config.yaml
experts_per_token: 1
balance_loss: 0.00407
balance_bias: false
scale_expert_input: true
init_std_router: 0.0255
vocab_size: 11380
norm: "rmsnorm"
norm_eps: 1e-06
optimizer: "muon_variant"
learning_rate: 0.00232
max_grad_norm: 2.0
max_seq_len: 512
dataset: "wikipedia_en"
Below are experts of layer 7 (counted from 0) of a mixture-of-experts language model. Rows are named router (the router's row for the expert), down (a neuron's output weights, with its number) and show model dimensions 0-95. Each number is 200 + 20 x the weight over its row's rms, rounded and kept within 0 to 999.
Before each expert's rows: "comes before" lists some tokens at least twice as common just after its tokens as in all text. This comes from a sample of Wikipedia text that the model never trained on. Tokens count by the router's weight.

# expert 1
comes before: "- ", ": ", "\n", "= ", "/ ", "by"
router,233,185,199,192,191,218,212,201,199,236,244,200,228,183,174,217,196,184,184,209,180,195,227,208,177,197,211,169,227,193,206,220,182,210,223,181,249,197,242,211,197,219,208,203,196,183,181,199,190,227,214,215,162,208,208,195,197,200,158,226,168,202,213,188,210,207,221,188,220,199,219,234,197,208,181,153,194,205,207,208,193,251,185,165,179,202,184,169,198,219,169,195,206,217,188,198
down33,225,209,185,195,215,165,206,223,158,200,245,205,193,217,178,181,187,202,232,187,204,180,206,221,236,216,221,191,233,188,174,197,208,190,200,197,196,207,225,180,177,201,180,257,211,247,198,153,210,207,179,197,167,199,227,177,201,201,180,198,211,197,197,200,202,211,216,233,190,185,228,214,207,202,205,231,185,214,205,204,190,234,212,195,241,180,196,231,208,205,199,211,235,208,179,206
down34,207,201,183,179,170,211,207,180,200,231,204,161,175,212,232,193,215,178,222,196,201,235,184,227,203,196,223,200,214,205,212,214,229,229,215,205,237,197,185,218,166,205,214,223,176,202,185,179,208,224,206,208,226,187,206,241,190,205,238,204,239,217,181,199,198,211,216,206,202,173,203,232,197,178,207,206,215,174,190,185,190,169,227,186,239,180,203,176,179,193,209,208,206,139,190,211
down35,172,172,209,182,189,200,220,218,206,185,184,204,186,203,192,164,209,230,188,197,191,242,235,201,206,214,199,214,179,233,184,207,213,194,206,224,229,182,212,212,176,207,190,163,185,180,218,245,202,195,179,185,228,206,206,192,199,238,212,177,188,199,232,215,183,228,184,198,211,209,166,253,229,197,205,244,216,182,201,213,183,234,210,228,178,203,180,182,214,189,184,228,198,188,221,206
down36,195,212,234,209,169,233,203,201,232,198,185,189,192,192,209,205,208,192,160,239,247,223,187,209,183,200,192,198,159,195,225,214,198,153,196,174,190,205,218,173,165,212,212,169,202,203,183,169,197,199,192,205,239,181,197,194,212,213,182,230,237,193,216,190,189,198,161,221,186,189,159,215,183,200,201,171,189,199,220,181,209,184,208,237,195,218,172,201,198,196,211,207,215,209,184,235
down37,164,208,209,194,197,169,214,180,180,205,201,221,214,200,200,184,221,180,181,240,182,197,140,199,172,236,198,192,207,206,189,190,175,170,175,226,197,185,207,205,210,180,202,203,228,245,179,195,224,195,210,173,233,206,184,198,206,216,190,159,203,200,205,208,200,201,184,185,183,235,181,197,195,236,243,198,202,180,214,188,207,227,207,228,224,152,211,224,198,179,199,213,172,204,186,192
down38,166,204,205,199,238,197,214,190,174,241,191,221,203,200,175,172,186,220,206,221,190,200,195,222,205,177,173,195,199,204,192,209,178,227,226,213,206,186,208,185,172,205,226,200,169,210,199,249,188,195,195,190,204,218,252,174,186,217,205,214,166,180,192,180,195,203,208,227,221,212,163,187,202,207,223,186,214,193,195,177,200,229,153,219,217,191,145,195,201,196,205,190,191,238,225,189
down39,231,146,209,192,160,210,172,213,187,225,205,190,201,182,188,180,159,180,211,172,255,211,203,191,247,217,196,237,206,189,187,184,194,191,177,249,190,201,208,178,196,177,231,196,210,183,198,222,218,176,198,207,185,180,220,190,186,203,196,195,195,149,193,209,214,205,188,184,214,186,199,201,199,165,171,233,189,227,196,201,188,194,185,185,181,188,210,238,206,193,200,193,190,207,211,199
down40,189,211,237,183,224,228,172,222,188,217,201,176,190,205,229,196,240,202,181,189,213,218,185,212,208,224,191,215,192,191,196,228,192,196,191,170,232,202,192,225,175,182,170,210,185,198,173,177,224,221,190,220,222,198,185,206,211,198,205,142,200,210,207,160,196,210,186,220,226,210,216,149,235,187,170,203,190,237,217,191,207,237,204,196,223,177,205,193,206,213,186,181,188,186,173,217
down41,226,191,199,181,188,205,201,182,218,214,191,195,199,204,182,194,215,189,221,208,192,215,203,179,202,202,185,185,201,191,214,188,199,166,191,240,211,188,230,176,188,191,205,203,143,169,176,215,219,220,218,193,200,220,171,190,176,231,199,169,221,195,204,211,232,206,220,194,206,224,239,220,228,189,187,234,202,175,225,175,188,215,238,241,218,211,218,210,222,207,184,143,197,175,177,206
down42,197,204,207,208,182,181,193,202,185,207,196,237,161,184,183,175,204,202,207,186,191,197,270,221,251,160,223,211,155,221,207,189,209,210,152,188,186,197,229,189,195,190,208,189,175,213,230,183,225,202,191,194,208,176,175,196,188,183,189,200,197,202,202,188,192,189,233,189,216,183,181,183,150,211,218,197,211,197,190,198,206,186,175,201,179,199,223,203,216,187,183,151,219,192,205,210
down43,203,208,194,188,179,197,212,201,179,154,181,207,212,197,170,229,225,205,209,218,203,208,185,234,210,148,177,208,180,209,198,170,179,199,219,189,234,220,195,219,179,173,193,172,192,199,212,227,174,220,188,193,177,205,236,212,176,165,242,229,216,183,200,231,174,197,195,181,180,197,215,216,193,243,200,205,224,193,192,199,188,158,202,182,181,203,219,185,190,208,210,228,161,200,195,207
down44,186,199,183,186,169,229,197,209,210,233,179,211,192,198,187,230,209,203,148,184,183,219,186,177,180,209,220,203,188,169,214,195,224,187,223,179,227,185,180,213,215,213,181,191,169,202,197,232,213,222,161,200,245,209,180,206,168,227,174,227,216,203,182,215,207,201,230,188,189,197,209,183,198,204,191,167,205,196,176,204,188,249,193,207,216,185,214,199,214,211,185,172,176,181,160,227
down45,155,196,200,199,233,227,207,187,156,216,173,196,205,197,190,202,194,176,213,183,238,192,190,220,186,208,169,185,217,226,173,226,213,167,238,179,218,191,217,235,215,192,182,183,199,200,203,198,189,193,182,205,223,205,201,215,204,236,196,210,182,191,206,188,210,205,179,220,180,191,186,159,176,179,137,213,169,217,210,181,189,164,217,203,222,204,196,229,208,178,195,198,174,191,215,182
down46,177,212,170,181,190,189,202,182,189,165,165,218,201,223,202,189,207,205,200,189,209,215,224,212,217,222,180,215,222,210,218,195,161,245,219,187,200,163,221,186,168,169,192,212,209,198,207,211,174,170,144,230,167,205,204,189,192,191,211,191,225,197,214,198,190,176,211,211,161,199,181,208,196,233,199,199,209,211,201,162,213,172,188,167,207,183,214,210,163,208,192,220,205,189,230,171
down47,224,176,197,185,191,202,177,236,203,221,195,197,195,175,218,180,244,189,227,215,191,194,214,225,218,230,206,193,213,198,199,201,191,174,185,205,182,185,187,196,210,193,206,131,218,182,174,187,209,204,191,190,204,213,229,192,203,191,184,202,222,233,213,214,207,210,143,179,222,244,212,235,213,186,230,190,190,203,223,230,178,180,216,217,202,188,184,187,185,209,183,235,209,212,232,222
down48,180,192,222,185,206,215,233,232,222,237,215,194,192,213,173,203,206,187,182,202,197,213,209,189,206,174,196,171,212,210,222,226,218,193,205,180,183,213,193,152,205,210,205,175,197,211,212,207,190,224,239,207,200,209,213,224,184,161,166,237,174,179,175,206,208,201,208,177,205,178,200,203,188,198,170,159,202,198,233,208,174,216,210,182,233,200,176,207,183,162,197,215,182,178,150,222
down49,187,203,194,234,220,230,194,220,211,212,228,173,217,177,173,186,227,194,182,189,199,224,237,209,198,209,220,225,201,202,232,209,183,206,170,174,195,193,192,199,211,168,229,209,193,203,171,184,214,172,202,222,223,201,181,183,176,222,238,226,196,172,210,233,175,190,208,201,199,204,213,209,209,198,157,236,213,227,231,211,188,217,199,229,245,235,205,212,202,184,209,180,196,194,179,168

# expert 0
comes before: "| ", " ", "|", "0 ", "1 ", "— "
router,215,195,194,157,165,203,225,189,214,224,203,198,203,178,166,212,172,194,187,211,203,193,224,187,219,206,219,184,242,210,207,215,188,208,205,175,207,189,226,194,182,216,185,197,183,197,187,181,194,213,182,206,203,196,230,167,184,212,168,192,210,203,213,193,195,192,170,195,220,204,189,205,169,188,180,202,179,209,195,278,233,233,207,177,205,227,189,209,221,194,222,228,239,204,228,238
down33,234,235,171,204,192,185,201,202,184,197,216,211,234,181,230,208,174,238,245,199,217,209,187,172,193,200,191,225,223,209,195,194,236,224,204,207,181,209,194,218,168,224,214,171,203,192,199,213,173,205,199,202,207,220,190,188,202,168,198,208,168,234,196,208,214,214,165,166,201,221,199,195,211,165,196,197,222,216,222,204,231,190,194,204,213,191,197,206,214,236,159,228,182,227,243,206
down34,242,196,202,224,209,199,202,197,215,176,170,194,209,185,238,190,140,193,189,195,201,211,168,193,188,210,189,198,177,199,171,185,201,196,196,201,174,216,201,205,206,201,195,198,214,215,196,200,190,192,183,166,221,234,221,154,204,182,246,212,246,205,181,203,217,209,211,192,189,217,205,221,188,202,208,242,229,161,178,200,220,213,202,188,197,202,180,150,236,191,229,226,215,210,204,192
down35,235,204,213,190,204,187,213,210,181,166,223,233,196,227,202,200,198,209,216,213,180,204,210,229,188,203,236,147,198,205,182,209,231,204,217,171,216,230,225,203,204,241,191,227,198,199,241,165,251,176,220,195,206,200,238,214,189,200,188,199,209,219,212,205,211,205,198,196,182,237,198,160,183,206,188,209,192,179,193,216,156,236,185,188,215,209,183,199,198,181,194,225,206,197,205,219
down36,216,229,201,195,188,232,171,203,165,209,209,182,211,218,187,170,191,175,211,233,210,197,174,209,154,216,200,212,164,172,196,199,200,163,206,219,204,224,216,198,187,221,188,221,188,175,218,231,182,240,177,200,172,210,208,206,210,158,190,197,221,211,203,166,208,174,181,228,165,189,220,191,175,212,184,209,230,210,220,196,205,200,181,194,174,183,194,193,165,184,235,219,197,181,207,180
down37,176,198,238,222,206,236,233,204,177,167,219,183,180,196,175,232,166,220,198,210,183,200,213,188,178,215,202,188,207,192,204,177,195,186,212,219,208,220,183,172,176,220,228,190,183,173,207,212,200,232,173,184,204,215,177,165,152,190,224,181,157,188,185,183,190,210,168,226,202,226,236,214,176,232,196,199,219,184,210,214,218,193,197,197,198,166,209,224,179,209,217,203,209,193,206,220
down38,171,217,165,189,209,198,228,210,193,202,199,148,241,208,154,219,205,212,216,211,195,188,210,182,187,208,207,209,226,226,212,212,201,188,192,173,189,194,214,204,207,195,200,205,205,205,190,196,206,173,204,185,184,183,212,185,186,181,194,208,228,199,231,211,207,148,235,191,184,208,194,219,224,190,207,221,209,230,175,227,193,191,181,209,161,235,150,232,223,222,188,228,191,226,169,199
down39,201,197,218,243,192,225,184,206,192,209,183,222,208,214,213,200,196,203,195,190,211,178,178,205,228,207,195,199,255,220,162,201,155,200,218,196,178,206,204,186,234,159,235,175,205,235,181,205,200,205,174,217,178,173,218,202,194,222,202,180,228,204,196,185,224,213,192,202,221,216,218,176,239,210,167,209,214,217,190,171,179,210,216,224,219,164,167,229,192,179,207,201,215,215,193,219
down40,195,202,195,199,215,225,196,197,179,174,204,232,187,184,206,209,204,211,203,177,193,202,212,224,202,186,185,211,201,219,197,186,165,210,225,185,220,160,241,214,173,187,187,220,196,209,237,200,220,192,202,219,218,205,185,237,167,168,180,172,183,175,166,200,194,217,187,183,186,195,192,142,212,249,193,215,209,199,224,163,201,224,236,189,205,222,183,209,201,236,195,224,192,205,213,228
down41,182,172,206,213,236,205,175,211,183,223,208,210,196,263,209,202,212,199,180,201,191,198,211,221,197,226,197,159,202,208,141,218,161,187,222,200,228,237,197,183,227,185,204,171,199,188,176,204,213,210,210,223,175,171,189,217,198,211,182,181,180,231,195,203,182,214,204,214,196,229,179,210,195,207,211,228,243,212,206,197,189,235,199,224,171,211,214,185,194,222,196,223,210,219,216,196
down42,222,215,180,220,256,192,204,193,178,192,218,195,236,191,196,197,159,177,193,202,175,194,175,207,168,229,191,208,186,226,213,190,246,202,203,221,228,222,232,188,215,212,174,182,215,195,225,236,222,207,193,242,206,181,233,205,190,182,207,198,239,208,213,184,195,190,208,187,164,206,216,239,190,200,169,179,196,194,215,197,190,217,220,207,208,199,174,206,219,204,180,192,203,188,180,163
down43,195,209,215,189,213,187,187,219,193,197,239,196,189,181,207,234,201,187,158,202,222,193,205,179,238,185,194,193,208,155,185,191,203,170,191,212,166,237,157,197,214,230,147,204,185,215,192,223,206,237,197,199,205,211,229,191,223,189,196,189,217,221,200,217,185,186,174,189,219,216,226,162,209,160,193,204,201,220,204,175,200,187,191,168,176,203,209,224,210,185,198,185,195,190,155,210
down44,212,218,225,210,200,169,199,214,179,206,167,181,188,188,244,183,215,170,195,227,186,200,173,170,210,193,208,189,247,207,219,181,232,217,194,209,167,229,187,189,189,222,193,213,186,183,204,198,205,178,151,203,211,232,233,222,213,183,221,184,182,211,181,208,217,220,200,192,200,202,206,227,183,173,245,223,214,194,186,193,186,218,217,162,196,192,224,203,194,216,193,206,229,157,221,206
down45,192,230,186,209,213,209,217,195,180,212,191,193,164,173,213,175,216,214,222,183,213,199,197,215,174,210,205,209,159,212,217,223,263,227,201,191,180,218,222,198,185,187,204,168,201,213,235,209,207,183,191,199,175,226,206,213,202,209,185,209,256,195,213,232,187,219,204,194,192,192,218,204,237,194,212,212,202,202,234,188,179,248,221,176,216,194,199,222,173,191,226,166,217,191,179,186
down46,184,155,187,218,225,221,227,180,176,184,161,194,185,180,229,191,201,219,184,196,216,192,226,208,212,170,189,174,186,177,228,210,220,201,200,187,194,179,137,222,244,204,194,200,182,246,185,205,228,239,162,199,205,193,202,214,196,202,215,224,204,199,214,221,196,246,181,213,195,196,227,184,210,200,236,214,214,183,206,195,200,186,186,217,194,201,198,192,210,193,230,189,187,185,214,211
down47,216,216,146,196,175,186,205,205,214,188,213,215,208,203,190,152,182,217,203,238,183,205,194,193,211,188,238,199,191,153,202,195,195,225,218,224,203,225,188,194,206,188,233,185,200,179,211,190,199,162,202,182,227,193,216,200,244,224,211,226,197,191,200,217,185,197,175,203,231,196,210,183,238,177,168,185,200,222,212,162,188,176,196,197,213,214,190,236,219,180,216,170,227,215,218,210
down48,176,224,178,184,197,205,181,222,179,189,190,210,187,219,196,206,186,200,189,235,213,173,151,184,197,178,194,222,188,196,185,176,182,241,175,180,212,194,211,165,200,192,163,149,220,210,173,198,209,188,184,229,200,228,188,204,204,214,224,179,203,198,238,183,214,205,218,165,206,208,197,188,150,198,221,186,158,213,200,200,178,219,207,210,210,190,200,231,203,200,233,175,179,189,222,216
down49,223,219,232,185,192,218,206,221,207,217,213,204,175,221,194,214,185,171,221,205,206,228,201,183,185,182,219,187,175,224,234,227,218,183,191,170,207,216,211,188,230,218,220,190,153,204,207,230,190,181,195,211,186,208,221,219,192,161,205,221,226,172,228,195,189,224,198,174,207,199,179,243,172,192,163,203,215,216,191,179,209,194,226,170,193,175,210,186,230,231,215,237,200,209,217,218

# expert 7
comes before: "\n\n", ".", "–", ",", "0", "s "
router,196,198,177,164,179,182,257,192,236,197,186,200,222,180,240,192,196,195,200,192,218,217,217,201,172,192,215,202,246,200,233,197,188,192,162,180,199,213,229,192,207,175,188,198,211,189,169,198,188,156,207,213,201,211,218,194,195,206,197,199,177,206,154,187,182,181,197,237,189,195,234,245,211,194,194,203,183,218,198,218,170,243,197,169,177,187,206,218,200,218,205,194,176,190,195,201
down33,195,216,190,185,175,203,196,215,167,209,220,177,216,174,214,193,220,209,226,187,202,194,143,182,238,207,198,222,180,205,229,155,168,193,221,218,195,181,172,246,214,199,195,199,210,185,201,169,180,212,200,224,201,210,204,196,214,188,180,178,188,195,194,193,203,170,208,169,173,194,256,205,202,170,219,193,223,201,195,179,223,177,204,198,208,213,168,202,210,177,162,181,180,178,219,202
down34,193,237,233,217,212,183,201,185,202,193,202,198,235,175,209,196,220,202,201,163,225,179,197,184,160,177,215,198,155,218,180,201,211,185,180,247,199,185,213,165,188,145,174,230,229,185,203,190,228,205,230,198,208,183,208,206,177,195,206,225,229,177,178,218,187,214,184,236,194,192,197,210,196,241,193,196,205,182,195,194,194,183,192,198,195,213,197,231,225,190,196,227,222,173,190,201
down35,193,171,183,189,190,186,209,214,181,143,198,228,230,184,173,229,161,179,179,175,178,207,230,196,193,151,171,203,208,182,194,208,186,197,202,203,206,214,217,205,205,190,216,223,224,214,191,219,216,185,204,207,215,168,225,224,213,220,217,193,190,175,233,211,207,209,199,215,191,204,188,217,241,206,243,202,184,221,191,208,196,249,247,200,198,194,192,175,205,198,199,191,186,174,220,222
down36,220,193,193,202,197,156,212,224,258,185,210,210,197,252,217,222,218,213,176,182,190,192,221,221,185,187,202,203,199,229,210,219,227,213,200,202,174,195,189,145,203,199,197,189,200,207,219,214,188,186,222,221,201,197,229,190,205,221,193,186,221,227,187,239,198,203,168,220,184,196,206,204,261,197,209,213,236,223,209,192,193,222,203,192,218,180,208,192,190,203,216,200,202,181,224,246
down37,174,242,206,193,183,215,204,157,197,198,203,199,198,217,190,226,178,166,231,188,162,211,232,195,165,231,253,183,200,203,217,203,202,190,225,197,207,202,191,225,246,178,182,193,202,225,224,201,174,218,210,212,233,211,195,200,187,204,200,178,201,206,194,218,192,194,185,197,229,186,189,212,188,196,171,185,159,241,196,193,193,196,222,207,235,198,179,203,180,234,197,214,218,220,171,220
down38,242,222,201,224,217,207,176,199,255,201,178,182,232,193,213,182,217,203,160,235,212,205,211,207,191,198,183,189,206,189,175,223,198,190,182,190,192,189,179,227,208,221,208,205,199,203,194,234,183,173,186,242,238,211,215,224,212,206,199,218,208,198,214,178,203,175,189,182,208,160,197,217,209,174,210,238,247,210,211,152,168,225,193,208,220,188,200,177,205,218,196,198,204,189,210,184
down39,207,199,198,187,199,176,188,211,204,211,214,235,189,225,237,205,179,189,179,237,202,226,191,228,177,172,187,223,203,127,188,218,163,241,174,201,183,164,206,181,195,175,179,225,199,200,206,203,195,204,176,179,214,181,201,214,216,226,172,164,170,227,215,224,226,231,202,208,227,205,216,210,224,197,188,185,208,196,172,218,188,213,219,215,186,179,186,193,197,195,191,210,203,208,207,196
down40,207,217,181,198,182,219,213,169,194,194,218,244,185,186,203,191,191,205,170,208,171,206,222,175,186,195,212,169,178,220,218,210,211,162,160,178,184,226,221,189,225,208,207,201,201,208,200,186,158,217,184,190,200,231,185,184,188,199,203,177,162,223,207,216,182,197,174,185,174,216,140,198,228,172,218,194,164,224,187,179,162,165,189,193,212,198,200,204,227,195,205,193,202,182,210,197
down41,195,197,197,193,195,160,190,220,194,233,188,226,203,145,217,214,231,223,186,181,230,160,179,199,197,176,201,226,222,211,212,218,226,169,188,202,177,185,205,193,167,188,223,218,179,236,185,185,217,180,214,213,208,198,212,239,199,175,187,212,185,196,204,213,214,210,214,232,187,219,171,189,218,220,203,204,185,200,214,207,179,158,205,196,245,169,239,205,183,220,196,204,187,202,219,210
down42,219,218,232,178,194,222,184,202,157,197,215,235,208,227,188,214,184,218,189,201,222,197,164,221,168,191,198,217,194,198,187,210,230,174,211,191,227,189,178,174,200,188,192,169,228,212,239,216,203,209,221,226,182,181,184,165,182,196,222,221,185,192,205,177,201,219,166,233,173,190,179,202,221,166,189,210,208,177,234,216,210,210,189,190,234,201,220,191,237,203,238,212,192,214,214,213
down43,152,192,217,178,183,180,183,203,175,202,230,189,222,214,152,202,187,156,236,225,237,212,208,193,192,194,177,206,180,200,170,237,196,210,214,214,203,208,229,194,185,229,212,178,192,187,193,219,232,212,239,226,216,201,186,207,209,222,206,246,206,180,211,242,191,200,183,210,185,173,185,201,197,205,163,196,188,185,197,221,203,199,214,214,190,180,206,209,176,216,192,187,219,231,214,224
down44,214,230,187,200,232,166,190,227,205,179,206,187,182,189,224,230,208,254,210,245,214,202,212,207,222,190,206,182,212,172,196,180,214,199,198,184,237,182,182,206,177,168,185,205,140,199,191,196,220,203,215,198,185,192,194,197,164,226,201,180,175,201,215,209,188,189,162,231,221,212,210,204,181,224,218,184,221,191,227,222,173,203,201,189,171,217,227,204,238,188,199,214,186,205,207,212
down45,180,190,183,187,240,216,190,178,215,236,216,213,201,194,178,185,194,217,217,235,201,215,207,194,206,220,189,208,221,239,203,199,208,175,205,177,186,198,219,210,192,150,227,171,194,210,223,196,216,183,223,206,213,197,209,235,188,190,244,163,212,190,231,196,185,222,213,229,181,193,207,172,224,174,198,169,192,213,170,199,216,157,195,177,226,179,201,195,203,232,204,202,184,186,204,240
down46,202,204,225,183,176,217,195,209,234,193,194,178,197,189,200,238,190,191,180,212,236,201,177,212,221,166,209,178,166,232,217,192,182,199,184,232,185,172,163,197,242,199,194,227,170,207,217,185,183,184,201,199,196,214,196,219,186,204,207,199,215,209,203,186,216,189,172,177,219,200,223,222,232,177,163,165,181,230,184,223,234,181,207,199,196,216,206,234,183,178,221,211,203,169,192,163
down47,189,204,210,200,219,221,171,214,170,251,223,213,217,190,214,186,213,181,242,199,192,231,210,191,163,183,218,206,216,181,212,183,187,197,198,192,221,227,218,191,210,151,173,172,195,233,185,216,191,220,221,182,230,177,189,210,201,208,221,217,204,199,163,236,216,216,185,203,191,216,176,221,232,218,170,200,183,184,213,201,207,216,182,201,181,178,192,181,229,201,184,194,193,162,235,211
down48,214,212,226,259,174,185,172,204,143,195,219,215,229,235,176,210,189,213,213,169,189,191,216,209,193,225,202,241,221,178,164,207,211,215,187,179,218,203,178,213,198,218,189,222,175,213,197,161,202,209,196,188,180,191,172,223,212,198,178,220,154,200,200,204,199,189,226,186,205,206,181,161,196,228,232,199,187,191,207,194,194,229,216,195,217,173,221,204,209,198,202,218,202,213,184,197
down49,188,201,178,205,237,208,200,217,224,222,196,211,203,184,217,185,213,202,180,202,206,197,221,168,198,171,209,223,155,179,177,193,190,158,213,195,210,218,199,207,166,210,208,191,192,182,209,219,208,201,198,201,213,185,169,194,208,215,185,199,173,200,195,174,190,228,142,225,187,172,228,203,196,241,185,224,230,209,219,198,195,125,193,202,206,215,189,169,194,205,200,232,199,203,218,183

# expert 5
comes before: ", ", ". ", ".", "'", "ation ", "ing "
router,209,187,202,166,197,248,191,211,223,200,218,212,190,184,198,190,199,192,167,205,209,192,218,161,210,206,231,215,217,189,214,174,195,220,162,199,215,186,266,165,203,189,202,224,195,222,202,204,185,217,215,199,183,179,217,222,177,155,187,189,223,174,178,219,208,197,218,199,189,173,217,197,185,172,170,193,173,213,238,183,184,226,204,187,206,167,229,200,206,172,206,206,185,223,192,209
down33,173,228,177,235,190,190,200,206,245,202,177,212,196,206,196,228,197,177,237,205,228,204,196,195,211,220,198,212,218,213,163,220,229,215,192,212,219,206,179,244,192,186,178,210,227,252,204,221,195,191,202,199,216,209,206,180,182,209,220,155,202,183,197,232,165,231,187,184,188,169,187,230,208,219,185,162,172,192,212,202,201,182,189,172,180,213,209,203,222,202,212,182,223,205,197,225
down34,215,193,178,184,205,208,191,205,159,196,189,193,202,225,197,210,194,198,185,208,202,222,198,213,212,187,142,221,196,207,172,212,171,216,222,192,194,193,192,187,221,162,185,235,216,184,195,232,223,193,209,181,223,197,221,202,212,200,205,203,180,173,236,157,193,145,182,174,162,204,177,234,174,234,201,198,223,226,209,205,187,225,198,187,205,180,202,178,201,192,170,190,197,191,244,200
down35,189,200,206,202,231,171,206,191,186,200,180,212,237,189,204,203,217,249,235,218,192,176,184,169,194,201,209,225,188,208,197,208,228,180,178,176,198,228,193,207,216,235,170,190,177,205,215,198,211,198,211,175,162,192,165,203,227,185,190,222,208,225,218,201,202,238,197,222,206,172,166,205,210,173,198,180,179,161,210,196,165,171,229,199,211,212,177,201,212,193,198,148,196,185,201,178
down36,166,167,189,171,203,221,196,167,192,195,206,212,226,208,177,231,221,180,189,172,216,250,191,237,218,191,219,215,194,194,195,201,236,195,194,171,243,175,228,206,184,209,214,217,209,178,209,174,176,216,214,206,204,221,187,217,206,190,218,169,195,244,218,204,214,173,210,221,172,182,176,194,165,187,227,199,192,206,213,189,206,210,198,185,190,210,188,173,180,191,228,161,203,202,225,194
down37,207,206,205,197,225,182,203,184,172,211,190,176,197,185,159,214,183,162,183,231,160,200,172,167,206,207,207,211,150,210,194,183,215,212,203,189,215,218,229,170,203,220,216,212,183,184,201,205,165,206,197,228,195,198,219,216,179,189,218,190,232,193,192,194,221,174,178,218,226,197,199,184,205,189,196,179,239,232,212,204,210,171,219,190,229,169,217,243,182,239,206,183,221,204,215,220
down38,231,205,230,185,204,201,216,210,251,198,201,209,189,169,198,215,205,249,197,179,186,186,222,192,200,183,192,219,163,227,226,206,178,202,176,197,195,165,215,204,190,183,209,214,186,178,173,195,162,186,219,206,202,225,195,213,190,185,229,171,199,211,181,208,179,196,200,181,249,227,221,219,204,193,204,201,157,210,214,214,250,213,182,241,209,224,201,214,201,174,204,230,196,194,188,189
down39,189,189,189,191,178,197,170,207,231,246,192,267,195,214,206,203,176,186,180,217,184,223,187,192,163,214,235,213,189,217,224,189,203,209,192,216,220,217,243,217,207,215,190,209,213,223,197,220,202,231,221,201,227,176,197,226,213,197,186,218,180,234,192,218,214,193,187,178,235,172,187,215,202,210,194,193,223,193,187,192,174,216,208,171,216,194,222,211,180,186,196,176,202,165,187,238
down40,211,198,233,213,191,175,198,175,229,194,194,206,215,210,202,183,198,164,198,195,184,191,225,209,198,202,208,191,220,189,178,196,208,208,215,190,235,217,219,185,188,219,222,209,189,204,201,190,208,192,190,193,195,171,183,214,187,195,239,192,238,183,182,208,220,201,186,181,179,193,212,194,142,178,161,187,156,214,209,184,199,135,240,175,195,203,206,169,206,224,200,176,215,244,229,200
down41,228,184,222,215,185,198,171,239,207,155,221,199,211,229,185,219,180,202,212,178,238,191,173,220,215,161,165,222,165,222,204,187,161,192,233,223,222,206,182,194,239,174,203,195,217,200,189,201,184,201,202,212,215,214,199,200,210,196,209,195,153,218,209,188,219,182,208,242,200,204,201,204,183,193,202,196,230,195,212,185,222,173,228,196,175,176,197,184,205,196,195,188,229,191,173,230
down42,194,216,179,199,178,246,203,173,172,207,175,214,186,185,191,175,232,215,206,215,211,193,234,219,209,246,234,220,207,172,192,212,213,168,199,206,176,229,164,197,186,197,227,223,195,179,210,227,198,227,189,191,177,228,219,195,180,225,182,193,211,162,212,191,211,204,193,218,181,207,162,144,200,213,185,193,208,208,198,184,213,190,206,178,177,215,189,206,206,206,217,219,160,210,204,180
down43,208,243,229,228,231,211,199,222,162,192,210,200,215,196,221,177,185,236,204,172,208,184,173,189,166,240,208,228,160,200,186,183,221,188,190,203,210,217,185,255,210,207,209,184,223,192,207,198,189,203,196,175,178,188,201,188,167,182,207,239,194,215,215,203,149,198,199,186,196,201,206,197,193,179,166,182,187,205,185,219,168,214,170,203,223,221,219,207,191,205,211,216,217,170,193,198
down44,220,204,247,193,210,216,209,194,167,165,220,202,212,192,186,186,193,243,221,212,205,182,187,213,225,197,226,210,205,196,189,203,206,232,217,225,193,155,216,199,231,212,226,203,174,190,213,186,229,206,187,251,188,222,214,195,225,205,185,189,189,194,171,209,203,209,203,228,160,230,180,227,209,173,187,202,230,186,182,192,220,213,182,204,199,183,201,199,207,185,213,186,191,193,175,263
down45,205,203,166,169,157,169,215,189,162,202,199,238,250,200,216,195,200,184,242,194,219,220,195,235,199,173,187,207,204,175,229,186,201,182,194,201,172,190,200,177,179,207,208,205,200,215,207,184,206,195,211,209,211,224,178,162,197,205,217,215,196,197,222,165,209,194,174,209,188,167,167,158,199,198,187,213,201,193,182,204,164,167,213,172,195,214,167,212,205,191,190,192,176,170,188,179
down46,199,190,204,201,213,193,174,197,209,211,164,185,182,213,185,224,171,181,201,227,194,203,219,196,198,161,181,200,207,219,191,184,195,196,205,214,174,209,153,213,177,212,136,204,217,203,230,206,199,212,201,159,186,195,189,227,216,175,207,209,214,187,184,191,218,166,218,144,184,217,234,213,227,201,205,211,190,214,230,178,228,225,180,207,210,199,181,181,190,207,220,157,172,212,197,208
down47,188,201,236,194,182,182,241,199,185,181,165,244,187,195,174,216,220,217,157,201,177,209,202,191,226,239,216,209,200,179,208,225,243,180,175,182,222,230,194,225,212,210,182,189,186,220,186,195,188,176,161,179,192,238,180,191,195,211,192,197,152,181,228,182,188,230,207,189,182,191,198,204,200,225,188,188,177,197,211,206,214,206,189,201,193,214,180,194,171,206,213,169,212,204,210,170
down48,208,169,201,207,200,199,225,171,220,233,191,202,205,218,214,209,191,182,208,172,183,209,214,199,269,223,226,184,178,215,170,206,227,205,204,200,200,166,173,177,183,236,200,201,232,193,207,200,222,190,168,167,189,205,208,198,197,214,200,184,186,250,205,177,214,212,190,174,218,240,189,208,185,223,219,184,195,234,187,193,212,182,201,225,177,181,200,205,189,194,166,198,221,223,218,230
down49,212,201,176,224,172,255,216,184,156,234,221,209,212,219,223,182,194,201,195,175,202,210,202,172,221,233,215,221,175,199,232,205,167,204,179,151,194,237,214,206,208,183,211,191,206,189,188,170,174,182,199,214,208,205,215,190,211,199,174,209,205,171,216,192,204,223,171,218,212,180,205,216,175,175,176,182,214,165,195,214,212,201,207,146,213,200,189,199,207,193,213,174,195,211,208,179